{
  "num_hidden_layers": 9,
  "hidden_size": 192,
  "n_experts": 48,
  "experts_per_token": 3,
  "d_expert": 144,
  "d_shared_expert": 128,
  "hidden_act": "squared_relu",
  "moe_layers": [0, 1, 2, 3, 4, 5, 6, 7, 8],
  "router_score": "softmax",
  "normalize_top_k": true,
  "routed_scale": 1.73,
  "balance_loss": 0.0145,
  "balance_bias": false,
  "n_groups": 4,
  "groups_per_token": 2,
  "init_std_router": 0.0283,
  "lr_router": 0.000624,
  "vocab_size": 8192,
  "norm": "rmsnorm",
  "norm_eps": 1e-06,
  "tie_word_embeddings": true,
  "optimizer": "muon_hyperball",
  "learning_rate": 0.011,
  "beta1": 0.95,
  "max_grad_norm": 1.0,
  "batch_tokens": 65536,
  "max_seq_len": 1024,
  "train_tokens": 496800000,
  "max_steps": 7581,
  "dataset": "wikipedia_en"
}
Below are experts of layer 3 (counted from 0) of a mixture-of-experts language model. Rows are named router (the router's row for the expert), up (a neuron's input weights, with its number), down (a neuron's output weights, with its number) and show model dimensions 0-191. Each number is 128 + 32 x the weight over its row's rms, rounded and kept within 0 to 255.
Before each expert's rows: a language model's description of what the expert responds to; "comes before" lists some tokens at least twice as common just after its tokens as in all text. This comes from a sample of Wikipedia text that the model never trained on. Tokens count by the router's weight.

# expert 1
What it handles: Nouns after determiners. Common nouns right after the, a or his, often followed by of or in, such as purpose, time, team, University, role.
comes before: "of ", "in ", "and ", "was ", "for ", "to "
router [148 172  82 102  11 153 146 138 157 113 139 182 101 101 185 181 166 147 131 159  90 107 111 119 123 117 119  62 109 109 105 125 141 147 136 109 108 111 170 163 123 105 103 150  73 101 129 205 174  54  50 141 180 147 136 123 127 164 130 144 170 121  83 139 134 149 101 110 172 139  77  97 172 142 152 112 177 114 121 165 123  99 103 178 149 137  96 111 112 136 175 127 131 151 110 145 163  80 125 190  90 153  37 123 114  83 144 130 135 108 131 141 140 119 128 110 114  96  84 147 139 111 108  97 100 131 108  82 133 153 188 147 144 128 136 119 160 105  93  97  97 153 170 159  78 116 177 115 104  67 163 191 133 109 137 119 110 118  96 155 110 132 141  74 160 168 150 157 158 139 155 121  68  94 118 168 141 116 155 136 125 192 107 133  57  90 111  99 122 152  87 137]
up0 [114 197 129 158 105 122 152 120 104 136 111 178 169 105  99 140  85 109 148 146 186 115 150 150 130  76  98 129 165 131  99  95 176 145 127 195  91 113 146 134 130 114 178 108 131 138 143  97 141  89 135 133 156 106 141  71 108  94 154 129  98 107  94 121 115 168 135 119 117 124 172 114  83 108 110  62 165 119 126 142 202  49 158 125 125 151 107 129 127 113 219  83  96 131 191  59 146 172 102 194  74 177 101  92 126 112 139 156 118 178 179 161 100 138 149  55 106 145  98  96 141 111 156 105 150 157 104  62 144 108 167 137 120 113 127 185 133 137 137 136 143  80 171 165 117 102 136 102  78 165 131 149 151 200 132 146 114 128 121 132 146  79 200 123 118 166 177 149 145 181 127 158 146 107 140  99 161 127 148  96 170 134 102  95 164  68  93  93 146 120 104 162]
down0 [111 108  86 125 211 127  82 132 129 119 131  44 106 120 167 113 137 118 102 135 104 153  70 133 148  98 109 173  87 139  45 200 125  95 117  69 158 128 149 102 194 147 138 127  98  92 105 103 123 161 122 139 110  95 164 164 165 164 127 129 147 129 195 138 116 119 176 181 142 153 118 147 122  99 124 124 112 104 127 150  69  90 147 164 121 102 134  87  97 128 117 123 139 105  99 125 161 130 190 112 145 116 161 151 150 137  87 158 137 134 156 184 125 109 114  98 141  64  67 172 147 135 147  69 112 114  78 183 132  39  74 144 158  45 144 106  96  96 110 185 116 166  87 145 128 170 167 153  76 139 110  64 115 102 116 127 106 120 153 127 112 149  98 108 128 133  92 122 146 117 114  96 168 168 165 160 135 109 149 147 154 137 170 125 116 118  88 201  89 136 117 182]
up1 [104 147 159 168 130 179 144 120 125  89  88 178  89  85  86  91 135  86 158 124 158 137 152  64 143  89 117 154  68 199 110  89 142 116 113 143 129 165  92  68 124 124 158 142  97 112  75 133 114 124 120 116 198 148  99  76 112 140 145 117 105 116 105 158 160 127 131  88 170 142 139 141 110 114 117 146 165 119  68 130 133 110 128 171 107 203  82 143 179 122  98 139 207 151  77 116 140 181 165  79  78 103 136  82  91 174 152 119 133 138 183 107 135 152 201 110 132 198 104 174 141 148 104 152 167 132 115 133 185 153 123 152 139 147  59 186 117 157 118 134 107 146  84 135  49 130 141  97  99 128  98 133 136 115 108 147 108 116 137 147  81 115 104  92 121 124  82 107 164 161 103 106  64 116 121 101 134 142  84  99 122 136 139 137  62 107 148 117 192  84 109 171]
down1 [104 143 155 146  86 119 160 152 134 160 124  95 157 172 148 158 107 128 146  84  87 107 122 138  57 150 191 126 171 126 101 111 144 138 173  98  83  75 159 170 114  85 112 112 129 136 169 121 154  57 127 102 139 161 113 111 141 171 109 121 173 151 115 112 140 155 147 115 180  88 181 116 156  87 105 108 104 136 158 166 135 133 134 146 112 104 153 129 101 114 149  98 107 149 183 123  67  66 139 164 168 105 128 158 126 107  98 171 105 130 163 103 159 116 179 124 150 177 140 142 144  68  90 158 127 109 158 117 123 170 125  66 133 158 182 176 111 108  69 104 132 129 119 169  14 112 150 137 183  99 134 130  94 134 177 121 122 107 193 102 127 136 163 130 104 204 153 112  88 151 128 184 119 135 177 150 170 210 128  89 167 138 153  48 134 131 163 139 109 135 126  91]
up2 [175 121 161 129 119 174 191 131 133 115 121  91 114 200 207  80  99  99  65 145 129  83 141 159  96 180 109  66 173 166 177  43 163 145  92 144 151 109 156 119 138 141 133 124 101 108 118 150 131 145 111 102 123 106 115 158 137 129 110 162 142 134 153 111 105 159  96 153 153 108  89  66  59 156 115 168 148 160 145 131 166 116 107  85 157 135 122  70 116 136 171 121 122  45 106 172 123 216 181 106 145 123  54 141 113  82 134 108 136 102 139 120 140 112 138 108 162 103 114 102 106  89 161  98 126 150 134  91 107 138  97 150 185 163  99 158 112 154  86 133 168 141 178 128 157 167 185 113  79 105 200  99 132 136 143 131 124 140 126 104 104 141 106 147  85 134 114 123 131  79 164  98 115  94 127  89 126 123 135  77 128 118 104 153  75  94  94  89 173 199 100 141]
down2 [132 131 139  81 108 124 187 165  97 102 195 109 132  91 143 155 154 136 161 170  86  82 136  75 101 100  84 116 111 177 139 158 140 110  91 100 105 216 126  79 109 130 150 122 143 137 114 136 135  94 163 188 140 153 174 112 112 151 110  78 143 112 118 144 187 114 142  75 121 115 173 168 109 113  76  95  99  91  86  92  97 142 142 149  54 171 156  77 131 195 163 112 125  96  77 190 131 125 120 110 120  68 146 124 128 167 157 173 140 128 105 128 103 136 108 173 118 186  83  96  50 143 124 143 177 120 156 167 124 141 115 118 101 120 128 162  55 104 125 131 156 201 153 105 106 127 129 142 116 120 151 126  99 129 104 110  68 172 126 177 189 167  76 149 145 134 162  85 131 130 151 117  90  81 151 173 137 127  98 122 142 111 127 170 104  77 160 124 101 123 129 190]
up3 [100 128 145 120 104 124 136  94  92 147 108 165 125  90 139 144 152  83 120 173 163  90 116 102  84  90 169  69 120 131 156 101 145 148 125 103 137 159 120 125 108 153 165 134 133  67 153 105 160 109 144 159 124 129 160 184 150  82 139 205  71 127 140 157 159 170 111 181 128 118 142  67  82 155 168 182 168 136 116 124 108  30  49 139 119  95 121 125 161 127 118 154 135 112 179  91 186 171 169 186 124 106 108  90 128 134 118 155  90  99 168 155 127  83 174 121 186 101 106 111 142 169  88 124 152 127 128 166  89 138 122 118 165 136  74  85  95 118  67  96 106 158 113 144 122 110 187 104 110 162 166  77 152  99 133  92  88  61 138 147 140 122 145 137 110  78 140 151 108 102 112 103 144  41 119 198 118 153 166 185 165 159 144 120  96 128 159 132 140 149 119 126]
down3 [197 157 176 111 205 122 131 141 113 125 183  84 138 107  88 115 120 168 134 100 157 163 119 141 169 153 108 166 127 148 109  78 124 108 146  81 157 131 117 105 140 115 134 120 104 149 174 143 103 146  98  39  78 148  53 130  98 147 149  66 137 101 104 131 119 123 125 164 125 123 158 134 115 139 132 154 133 132 122 117 156 182 153  85 177  93 150 123  99 157 131 101 134 134 185  75  86 109 102 153 145  87 119 120 117 193 106 168 196 107 147 145  95 143 147 163 134 184 180 102 101 157 192 154 123 106 175 150 112 169 120 127 100 173 113 142 117 130 142  93  81 148 108 125  39 225 137 152 133 187 114 144  82 141  91 143 154 180 179  82 125 120  98 145 155 115 148 143 142 174 112 119 142 139  93 149 151 134  84  90 135 143  95  92 132 184 186 117 119  94 191 139]
up4 [152 106 118 181 115 108 116 158 130  60 133  94 132 129  86 157 125 106 101 141 171 180 171  94 122 149 154  40 110 106 142 141 205 135 135 135 109 133 130 193 118 115 172 128 106  65 135  87 113 113  89 147 188 163 126  67 181 163 178 126 128 140 170 171  96 165  65 103 115 166  99 112 131 155 118  71 147 194 110 125 110 171 172 119 101  92 122 103 135 112 127 160 134 131 107 159 102 108  97 121 191 192  84 205 134 113 124 165 105 146  99 144  83 118  87 195 135 115  93 188 122 172 171 158 175 175 124  89 123  69 122 126 123 182 126 160 103 112 146 172  85 106  83 133 113 142 141 159 130 145 129 151 108 133  87  74 109 119 117 140 136  46 126 155  99 125 142 120 153 125 191 152 124 122 124 128 178  81 160 142 149 176 113 164 116 143 156 161 128 121 138 132]
down4 [128  91 140 135  91 146  90 122 143  75 111  76  91 108 155  92 107 134 116  76 153 111 155 130 155  98 124 161 118 110 145  75 126 163  89 154  85 136  68 113 111 116  97 159 171 131 117  61 114 122  92 163 118 174 134 123 138 116 117 127  88 131 135 184 122 103 137 158 139  97 188 176 109 102 201 128 120  90 192 116 120 127 139 145 125  78 108 165 119  92  77 131 190 149 165  85  91 122 175 122 206  91 127 133 177 185  76 115  87 142 131 165 156 148  66 105 141  88  88 180  79 121 161 122 117  92 121 145 165 199  96 127 134  81 127  78 113 135 156 141 150 187 135 105 206 105 148  85 172 146 166 176 181  68 118 139 103 148 132 156  83 103 113  93  73  87 115 119 115 141  88 103 132 148 103  66 139  94 140 138 109  96 146 137 119 115  93 145 179 120 110 115]

# expert 21
What it handles: Digits and numbers. Number tokens in tables, statistics, scores and census figures, such as 35%, 10.15 km, 48,123, 1R.
comes before: ".", ",", "–", "; ", "% ", ", "
router [143 171 123  75 166 106 110 122 158  91 174 116 107 121 121 106 122 109 142 137 111  90 157 176 134 163 110 188 133 141 147 143 141 128  82 118 128 129  52  92  77 152 169 130 188  72 125  84 135 140  52 118 162 111 122 167 129 120 117 127 113 153 168 105 149 128 122 126  89 147  93 158 191 152 128 105  63 113 137 139 108  87 128 130 129 137 206 110 154 146 121 120 101  91 104  54  61 160  90  72 164 110 102 118 156 145  86 155 132 132 123  81 122 137 138  63 158 163 116 143  77 140 174 154 159 117 138 105  72  92 142 145 177 139  99 131  93 148 133 154 160 148  98  98  60 174 145 100 152 109 153 132 106 185 118 145 138  81 109 145 129 151 182 131 152 136 151 125 141 112 104 168 125 104 190  81  40 151  46 116  94 216 123 142 119 149 122 128 121 127 166 174]
up0 [131 165 149  81 144  67 143  61 146 104  92 156  90  86 151  64 163 118 157 138 142 115 140 130 155 137  75  79  97 172 198 147 107 135 116 136 201 119 125 113 108 143  93 170 140 115 110 141  79 145  65 121 122 108  88 128 141 100 146 146 100 144 142 151 114  98 143 128 133 112  99 182  90 204 132 178 153 118  95 133 107 132 112 107  99 106 143 107 176 148 126  79 171  82 153 120 174  93 140 103 184 122 138 101 133 116  12 101 171  75 120  94 139 120 157  98 146 105 148 149 112 150 129 126 160 125 155 119 157 142 154 179 100 140 135 120  61  95 150 122  83 134 154 132  66 141 167 127 121 157  84 101 129 132 130 134 100  60 182  91  98 136  81 109 122  57 140 125 111 118 153 169 149 125 197 151 104  92 123 141  98 193  63 119 106 133  90  89 156 164 154 157]
down0 [136 143 134 136 131 118 134 148 120 170  93  92 120 139 148 109 111 104 114 130 112 128 114 193 138 138 161 142 164 112 120 131 124 140 156 175 105 110  71 122 171 150 191 106  86 127  79 122 139 162 113 183 139 137 129 129  75 164  91 123  74 163 141 109 190 124  73 151  99 127 148 155 120 141 139 128 135 136  80  47 141  92  93 152 148 158 151 161  93 177 129  91  94 167 130 141 171 110 148 192  92 116 127 154 136 127 131 121 135  46 118 125 101 135 111 152 119 185  80 150 143 114 134 176  90 106  98  96 104  71  79 174  91 130 116  89 127 133 155 150 108 132 138 143 100 172  80 108  91 112 170 148 119 178 117  87 167 163  96 118 157 212 156 132 184 111  97 143 159 140  90  66 186  97  67 162 101 149  86 187 149 182 194 146 100 121  97 154 157 101 133 210]
up1 [ 96 121 168 133 154  78 105 132 110 134 122 113 134 129 143  85 107 106  89 143 179 146 184  81  59 103 113 158 112 148 110 126 100 133 120  98 132 143 145 108 153 174 129  97  99  70 100 156  65 153 169 145 151 179 133 166 131  73 132 121 105 146 131 164 152 129  96 168 111 135  71 171 130 223 150 176 111 119 158 106 120  90 148 158 145 104 142 106 122 130 137 177 151  87 191 132 136 147  98 158 131 163 137 126 142  65  77 140  98 194 134  87 168 137 145 162 157 119 185 166  90 140 152  88 165 122 138 166  65 126 126 133 128 114 149  32 154  63 159 121 145 151 166 152 137 154 134 114 147 118 102 112 133 150 195 126 108 124 170 118 154 107 121 157 104 127 114  92  88 152  86  85 134 131  78 166  63 139 141 130 138 189 177 179  72 117 116 203 169 156  94 121]
down1 [115 135 167 146  78 189 165 104 156 119 117  96 143 155 158 150 138 152 184 106 108  68 104 141 165 132 129  97 100 159 123 169 153 142 121 125 151 129 155 135 162  91 139 103 194 131 139 107 164 168 148  97 121 173  97  98 104 119  89 100 196 119 113 148  99 112 163 128 119 173 140 146 154  61  91  63 138 135 134 124  92 183 118 126 111 143 130 111 112  76 162 144 146 127 110 136 115 162  98  89 157  69 115 119 138 123  84 103 154 132 110  72  61 130  90 119  79 144 101 183 176 149 156 165 155 126 108 122 172  51 115 119 170  94 182 114  84  99  74  99 129 107 124  87 134 160  95 109 108 113 121  85  58 147 105  66 114 114 132 101 103 125 119 103 166 148 163 171 154 127 102 136  70  98 166 136 158 209 191 161  95 165 113 108 158 177 152 169 118 116 204  92]
up2 [113 145 157 105 134 152 115  73  77 128 119 147 139  63 142  38 127 126 134 119 102  89 113 146 123 120  92 127 103 119 157 115 115 123  82 150 108  47 100 167  78 146 171 137 127 106 141 150 106 107 109 186 153 100 118 115 138 146 118 183  55 145 185 143 157 136 160 120 122 122 127 171 165 145 109 122 229 134  96 153 129 139  86 133 148 178 137 116 165 188  73  85  97 118 156 133 167  53 107 195 152 133  87 122 118 121 114  79 122 101 192  97 101  94 136 110 144 148 112 194 150 121  77 140 111  80 150 114  95 144 172 106 169 173  80 155 101 131 133  91  78 140 125 108  81 126 128 197 143 152 115  88 129 108 101 128  84  98 126 140  78 119 141 135 112 159 158 111  90  80 107 116 107 111 151 156  88 173 101 162 110 168 103 161  75 130  76  85  93 126  98  93]
down2 [171 110  69 125 107 135 119 135 142 158 149  96 111 179  92 113 154  96  83 156 111 190 150 121 135 139 145 159 106 145  90 143 150 154  91  95 131 164 161 126 122  98 148 154  91 193  93 142 139 146 111 135 136  90 164  96 143 167 136 168 137 160 118 148 122  96 115 125 129 112  52 128 105  95 202 129  86 142 120  75 157 134 149  88 104  76 159 163 132  93 141 130 130 117 107  87  64  42 142 129 132 138 117 128 140 128 115 155 118  71 156 110  89  90 113 138 143 145  93 117 104  97 151  75  71 159  83 147  98  65 161 178 108 146  87  73  97 127 178 159  93 155 150 127 174  82 117  88 103 138 142 160 158  95 178  89 178 151 136 144 106 100 195  87 129 117  76  85 132  80 130  90 138 141 139 135 194  82 175 106 178 141  70  88  55 121 134  91 150  96  91 126]
up3 [141 114 157 163  90 127 134  78  91 137  85  95 132 132  66 184  85  77 148 142 133 122 171 111 134 139  71  90 135  73 124 121 147 149 188 153  75 116 151 171 131 140 125 126 123 101  71 156 154  99 151 117 149  55 152 130 114 167 158  61 107 120 140 170 156 150 121 111 127 113 142 128  94 101 115 119 139  78 162 108 170  95 129 111  67 125 154  89 151 109  90 161 123  85 138  37 124 158 130  85 107 131 173 125 171 101 110 144 124  72 151 118 127 160 183 103 166  91 136 126  94 108  83 103 139 129 162 137 127 205 154 161 163  48 113  90 129 143 187 116 106 112 117 177 103 154  83 105 115 118 105 152 148 117 105 128 148  85  73 153 134 116 172 113  82  72 116 125 106 117 123 112 152 164  84 130  53 159 106 102 157 203 159 149 165 113 181 171 143  88 101 145]
down3 [104  91  83 147 154  93 117 148 138 125 133 179 121 157 121 109 127 145 131 124 158 103 118 111 135 141 171 167  74 155 103 177 112  67  38 118 124 160  94 157 112 182 119 122 139 108 147 104 138 157 118 138  84 172 133  80 151  76 125 124 142 104 130 112  83 154 123 168  99 151 179 136 103 108 146 142 161 123 102 144 105  79 112 146 167 131  99 156 128 170 137 165 171 130 139 147 170  98  98 159 139 158 136 132 129 109  63 101 155 123 120 119  84 147  97 124 156  51 130  40 202 196 112 110  97  97 113 181 132 101 101  86  69 165 146 154 135 175  83 164 102 156 106 116 102 117 153 165 152  86  88 104  91 158 203 116 108 139 147 126  70 117  97 175 125 150 124  83 153 149 114 168  88 116 163 134 101 114 133 138  67 136  52 146  84 122 174 163  71  94 156  77]
up4 [161 100 119 101  95 132 113 108  97 150 157 106 124 100 107 128 119 103 119  86 144 135 168 142 166  94 176  62 152 138  87  78  45 159 128 173  87 112 159  82  96 113 128 146 124 184  99 121 106 111 110 101  82  72 109 121  60 154 121 105  94 158 150 144 154 213  95 107 113 107 100  97 162 173 139 143 119 100 150 190 133 121  89 125 115 159 127 104 167  97  91 127 132  68 148 146  74 128 166 168 118 117  87 126 168 160 131 146 129 107 112  75  68 168  94  75 143 110  57 142 109 126 128 131 120  95 150 226 129 115 101 162  64 116 100  93 145 173 173 148 125 133 136 180  90 153 117 131 204 109 123 127  81 123 120 104 143 142 141 149  65 138 166  84 159 110 142 132 135 125 131  67  98 103  97 136  69 127 149 119  92  93  74 101  87 147 128 128 153  87 149 164]
down4 [125 149 100 130 134 123 106 103 125 139 109 127 120  86 104 132 139 137 112 162 123 173 147 158 154 176  99 137 124 137 141 116 187 127 137  92 157 106 141 174 153 106 112 153 186  94  99 134 113 120 103 158 105  80 168 135 179 152 175 133 104 107 174 150 124 128 132 173 156 101 127 105 135 104 123 108 110 139 125  22  97 105 140  57 142 113 120 102 182 143 167 115  96 172  62 147 123  57 136 106 102 148 101  80 107 111 117 110 105  88 164 243 111 194  96 119  80 127 111 117 117 132 210 114 114 170 120  92  38 133  88 105 139 153 126 138 122 143 135 134 143 151 121  68 144 153 161 114 119 143  51 111 164 147 118  82 125 137 115  94 124 139  76 154  97 157 107 129 119  82 106 179 184 134 120 151 111 159 182  74 129 123 150 108  44 103 116 128  87  65 107 109]

# expert 28
What it handles: Common prepositions. Frequent prepositions and articles in running prose, especially in, of, on, during, among, a, e.g. "Prize in Physics", "a lot of".
comes before: "the ", "a ", "201", "200", "his ", "an "
router [102 106  77 142 146 173  97 122 104 179 148  96 118 190 150  89 140 112 105 132 142 139 137 131 136 133  93 113  74 128 122 159  97 154 148 132 114 136 109 116 151 142  43 142  90 136 186 151 190 209 138 116 147 130 138  94 169 137 141 205 116 175 164 181 143 181  84 129 122  83 148 129 154 109 152 115 219 124 120 143 147 166  91 163 162 147 125 147 103  89 152 112 150  53 131 127 169 111 161 168 165 141 236 116 167 105  82 112  95 122 131 105 149 151 173 155 170 147 213 132  93 115 168  84 149 138 133 167 128 160 137 126  83 116 167 133 127 130 152 136 160 125  99 153  98 125 114  91 154 137 167 154 139 184 109 127 166 106 131 117 146 174 160  70 167 130 170 155 137 107 117  93 144 137 170 153  85 156 155 123 203  89 109 123 150 126 181 130 111  96  97  96]
up0 [110 136  57 150 114 107 155 157 131 158 143 116 103 122 145 175 125 123 157 123 138 134 102 133 128  79 142 157 110  97 200 134 136 131 168 180 142  99 156 177 180 133 168 182 101 120 117 159 129  97 140 130 119 136  97 134 142 114 154 130 153 142 116 100 109 124 135  84 140 171 130 138  77 102 116 103 126  93  63 135 152  83 113 167 153 204 159 160  95 151 176 157 143 158  99 128 119 147 123  93 171 166 175 107 169 154 121 142 148 133 210 148 106 131  90 109 191 135  99 124  94 139 154 106 126 106 101 171 181  84 169 149  82 168 107 160 222 141  91 124  51 135 124  97  94 169 166 128 173  79 138 122 155 162 140 166 120  78 105  97 147  76 170 158  89  80 107 114 131 170 106 177  91 175 100 207 128 158  68 109 121  94 132 210 149 156 145 135 124 132 123 125]
down0 [155 168 156 133  62 138 125 111  91 122 136  98 119  56 136  97 110 137 116 123 168 102 160 122 139 125 109 132 171 120 106 164 131 169 146  58 111 131 123  39  74 118 116 145 172 121  98 144 193  95 114 132 113 118 122 127 164 155 167 145 117 118 141 225 140 100 134 105 161 110  97  81 172  97  90 101 171 120 123 146  78 133 126 117 141 137 125 116  45 130  99 135 132 134  80  89 110 104 110 149 115 113 103 173 113 120  61 114  93 149  99 120 141  94 159  98  77 116 103 161 158 130  86  88 151 130 147 118 146 123 103 166  68 118  98  97 156 132 216 143 176  63 152 112 176  79  99 118 125 176 155  94  99  82 152 110 158 137 139 120 152 122 107 127 136 209  92  51 117 130 139  83 168 136 117  60 160 131 149 118 126  79 115 119 131 161 104 105 206  88 131 162]
up1 [155 118 177 133  40 125 115 139 103 145 101 126 167  98 127 124 150 193 131 157  81 143 155 107  81 150 162 125  71 167 110  88 115 180  87 136  67 102 168  84 203 114 120 195 149 142 159 167 116 209  70 139 116 154 135 131 109 145 130  93 103 110 184 168 190 107 130  94 134 136 105 141 131  93 173 115 121 146 154  64 125 158 146 112  81 114 120 116  83  60 194 162 114 146  62  90 132 114 153 132 132 181 183 107 180 188 144 163 133 134 124 124 132 138 174 171 109  89 111 114  97 105 173 107 149 115 128  69 115 143 112 154 102 175 123 157 109 155 116 165 196  85 119 126 143  67  96 112 117  96 126 157 112 160 127 131 123 148 127 110 141 173 123 150 130 198 106 118 118 131 117 105  56 166 144  87 132 109 155 132  69 114 154 111 142  90 132 151 106 124 109 146]
down1 [161 128  95 105 149 103 152  89 170  90 157 131 124 142 144  87 133 114 169 202 131 109 135  94  92 131 162 151 162 142 185 118 114 115 112  93 190  83  88 188  99 117  93 101 160 118 121 101 101 146 174 133 122 143 127 132 128 167 163  90 154 112  92 131 108 165  88 106 105 125 170 150 231 169 114 149 158 179 124 134 157 121 144 152 136 139 161 184 132 164  76 165 168 132 104 149 128  69  91 138 144  96 113 112 104 152 160 181 112  59 153  98 107  44 163 131 168 128  72  99 144 124 167 123 144 148 123 152 124 110 127  91 157  92 149 130 168 223 183  93  83 130 130 138 123 235 154  92 169 121 118 115 128 177 120 116 172 158 115 109 142 115 178 148 112  99 113 131 156 156 105 136 154 109 149 157 118 162 162  79 122  82  97 156 143 133 153 123  65 110  94 130]
up2 [121  93  91 101 166  91 165 146 185 118 176 186 111 158 127 129 122  85 156 149 147 167 110 117 133 179 144 169 162  94  61  83 133 113 170 108 140 126 138 167  94 130  44 123 160 100 134 155 117 116 134 143 149 179  75 123 123 154 129 143 186 103  87 147 109  65 109 141 152 100 131  74 103 149 135 106 222 109 193 185 171 117 120 126 130 187 160 130 110 152 137 109 147  98 149 152 124 124 144 163 113 130 118 121  61 126  94 100 144 129 127 105 130 161 121  86 120 124 108  95 101 147 102 125  57 148 141 159 149 171 117 112 104 162 147 178 132 144 138 124 113 169 148  72 119 125 114 127 103 135  90 128 120  88  98 179 137 207 170 114  95 156 196 182 177 122 114  89 113  99 106 178  51 168  70 154 111  80 118 148 171 143 127 151 127  70  90 147 115  90 114  95]
down2 [102 170 130 106 143 172  70 146 128 111  73  91 175 172 166 183 108 100 139 133 105 145 118 120 108 120 112 158 153 109  74 159  86 152 162 119 157 114 125 130 152 147 140 135 103 112  91 143 151 138 106  96  60 167 155  90 125  78 125 159 174 103 113  86  57 174 205 104  77 174 147 155 138 120 144 167 156 196 149 105  82 138 123 176 116 175 171 124 153 112 156 100 124 126 126 173 187 163 166  91 164  91 110 127 192 172 122 153 117 177  95 156  86 125  72 117 137 132  52 152  86 100 147 159 100 134 129 133 133  68 109 138 191 149 144 172 119 108 167 180 172 117 140  83 174 124  89 129 152 132 143 129 117 134  58 121 128  59  86 136 124 108 183  84 153 126 127 153 110 154 146 141 142 168 182 106 155 162 132 140 126  69 118  84 143 143 111  96 111 152 130 159]
up3 [167 145 116  97 123 161 152 115 131 133 179 132 166 122 127 108 142 158 154 187 156  71 150 102 111 144 139  94 138 121 187 103  93 232 109 128 120 103 102 122 157 124  60 147  35 130 113 113 125 144 115  89 123 161 128 102  90  76 126 166 104  96 179 128 244 136 174 130 139 131 125 129 111 129 162 107 131 142 133 120 135 148 117 114 102 108 213 116 109 150 119 140 130 112 114 152 100  81 115 125 175 173 132 115 119 110 122  97 135 120 139  96 108 111  86 124 100 130  43  98  83 174  98 169 123  66 170 132 199 140 122  81 150 144 124 124  89 129 133 119 169 118 127 156 170 163 120 142 124  90 140 103 105 160  86  93 140 129 183 136  66 147  92 113 154  61 114 164 160  82  99 125 127 120 195 135 106 108  89  92 180 132 149  98 111  89 165 145 158  80  62 125]
down3 [114 133 126 163 116 106 129  96 126 130 189 143  98 177  56 149 155  87 146 133 130 165 138 125 111  97 176 149 135 138 115  83 133  69  72  90 125 185 103 107 175 117  56 156 102 178 139 147 116 148 118  73 128 146 104 111 137 144 159  44 161 119 161 174  37 128 122  89 128 116  82 145 183 102 139 121 162 128 130 156 162 158 153 107 193 156 120 145  99 120  88 134 172  85 129 101 112 113 143 173 102 128 174 158  88 175 140 167 102 108 177  94  98 108 103 138  81 154 156 106 134  99  75  86 123 208 137 172 139  91 175 126 168 155  77 190 130 132 128 173 132 148  89 137  75 130  77 152 128 144 121 173 153 137 117 134 182 105  59 144 173 164 137 121 138 143 114 107 164 124 109 141 123  96  98 137 156 142 189 109 167 162 131  99 116 131 133  85 107 169 140 179]
up4 [120 153 105 140  93 105 138 163 117 145 144 178  84 161 173 160 116  69  85 174 121 130 161 106  90 147 118 160 144 110 186 164  91 100 169 165 184 166 131 104 105 125 108  58 131 122 127 146 187 130 117 160 124 174 141 123 116  88 132  64 154 149 193  92 176 130 165 133 127 118 137  69 135 153 164 112 110 133 112 152 125 107 129 154 145  98 151  95  89 160 164 131  84 155 170 151  70 131 128 184  94 152 136 157 158 113 128 111 133 124 113  99 180 172  89 120 131  77 124 157  64 182 158 163 153 178 164 223 153 114 134  97 117 149 129  97 117 167 146 116 134 118  60 102  65 146 115 127 107  24 127 133 156 100 131 111  87 132 151 160 137 113 158 144 176 135 108 129 114  87 170 154 154  88  79 140 105  76 129  79 190 155 136 129 117 151  95 132  88  98  77 121]
down4 [122 155 116 191 138 138 158 139  97 133 115  80 117 114 123  76 144 131 111 134 171 142 154 165 135  95 105  97  71 110 102  89 147 149  83 117  88  99  99 133  91  59 100 166  60 171 132  96 141 164 192 138 142  93 145 101  91 109 134 177  96 117 120 137  81 128 123  92 131 121  77 164 117  93 111 142  82 141  92  98 154 118 123  97 120 118 101  89 130  86 128 135 139 111 127  82 114 119 199  56  96 128 125 142 164 226 173 129 124  89 118 164 112 123 193 111 160 203 122 118 141  89 109  96 130 127  73 119 148 148 105  79 175 186 200 195 124 130 162 169 120 136  96 173 157  62 116  83 122 183  89 159 139 147 129 116 160 104 106 141  95 155 149 123  46  78 147 164 106 135 111 132 146 142 164  91 117 153 129 116  81 153 117 118 130 160 171 105 113 149 171 123]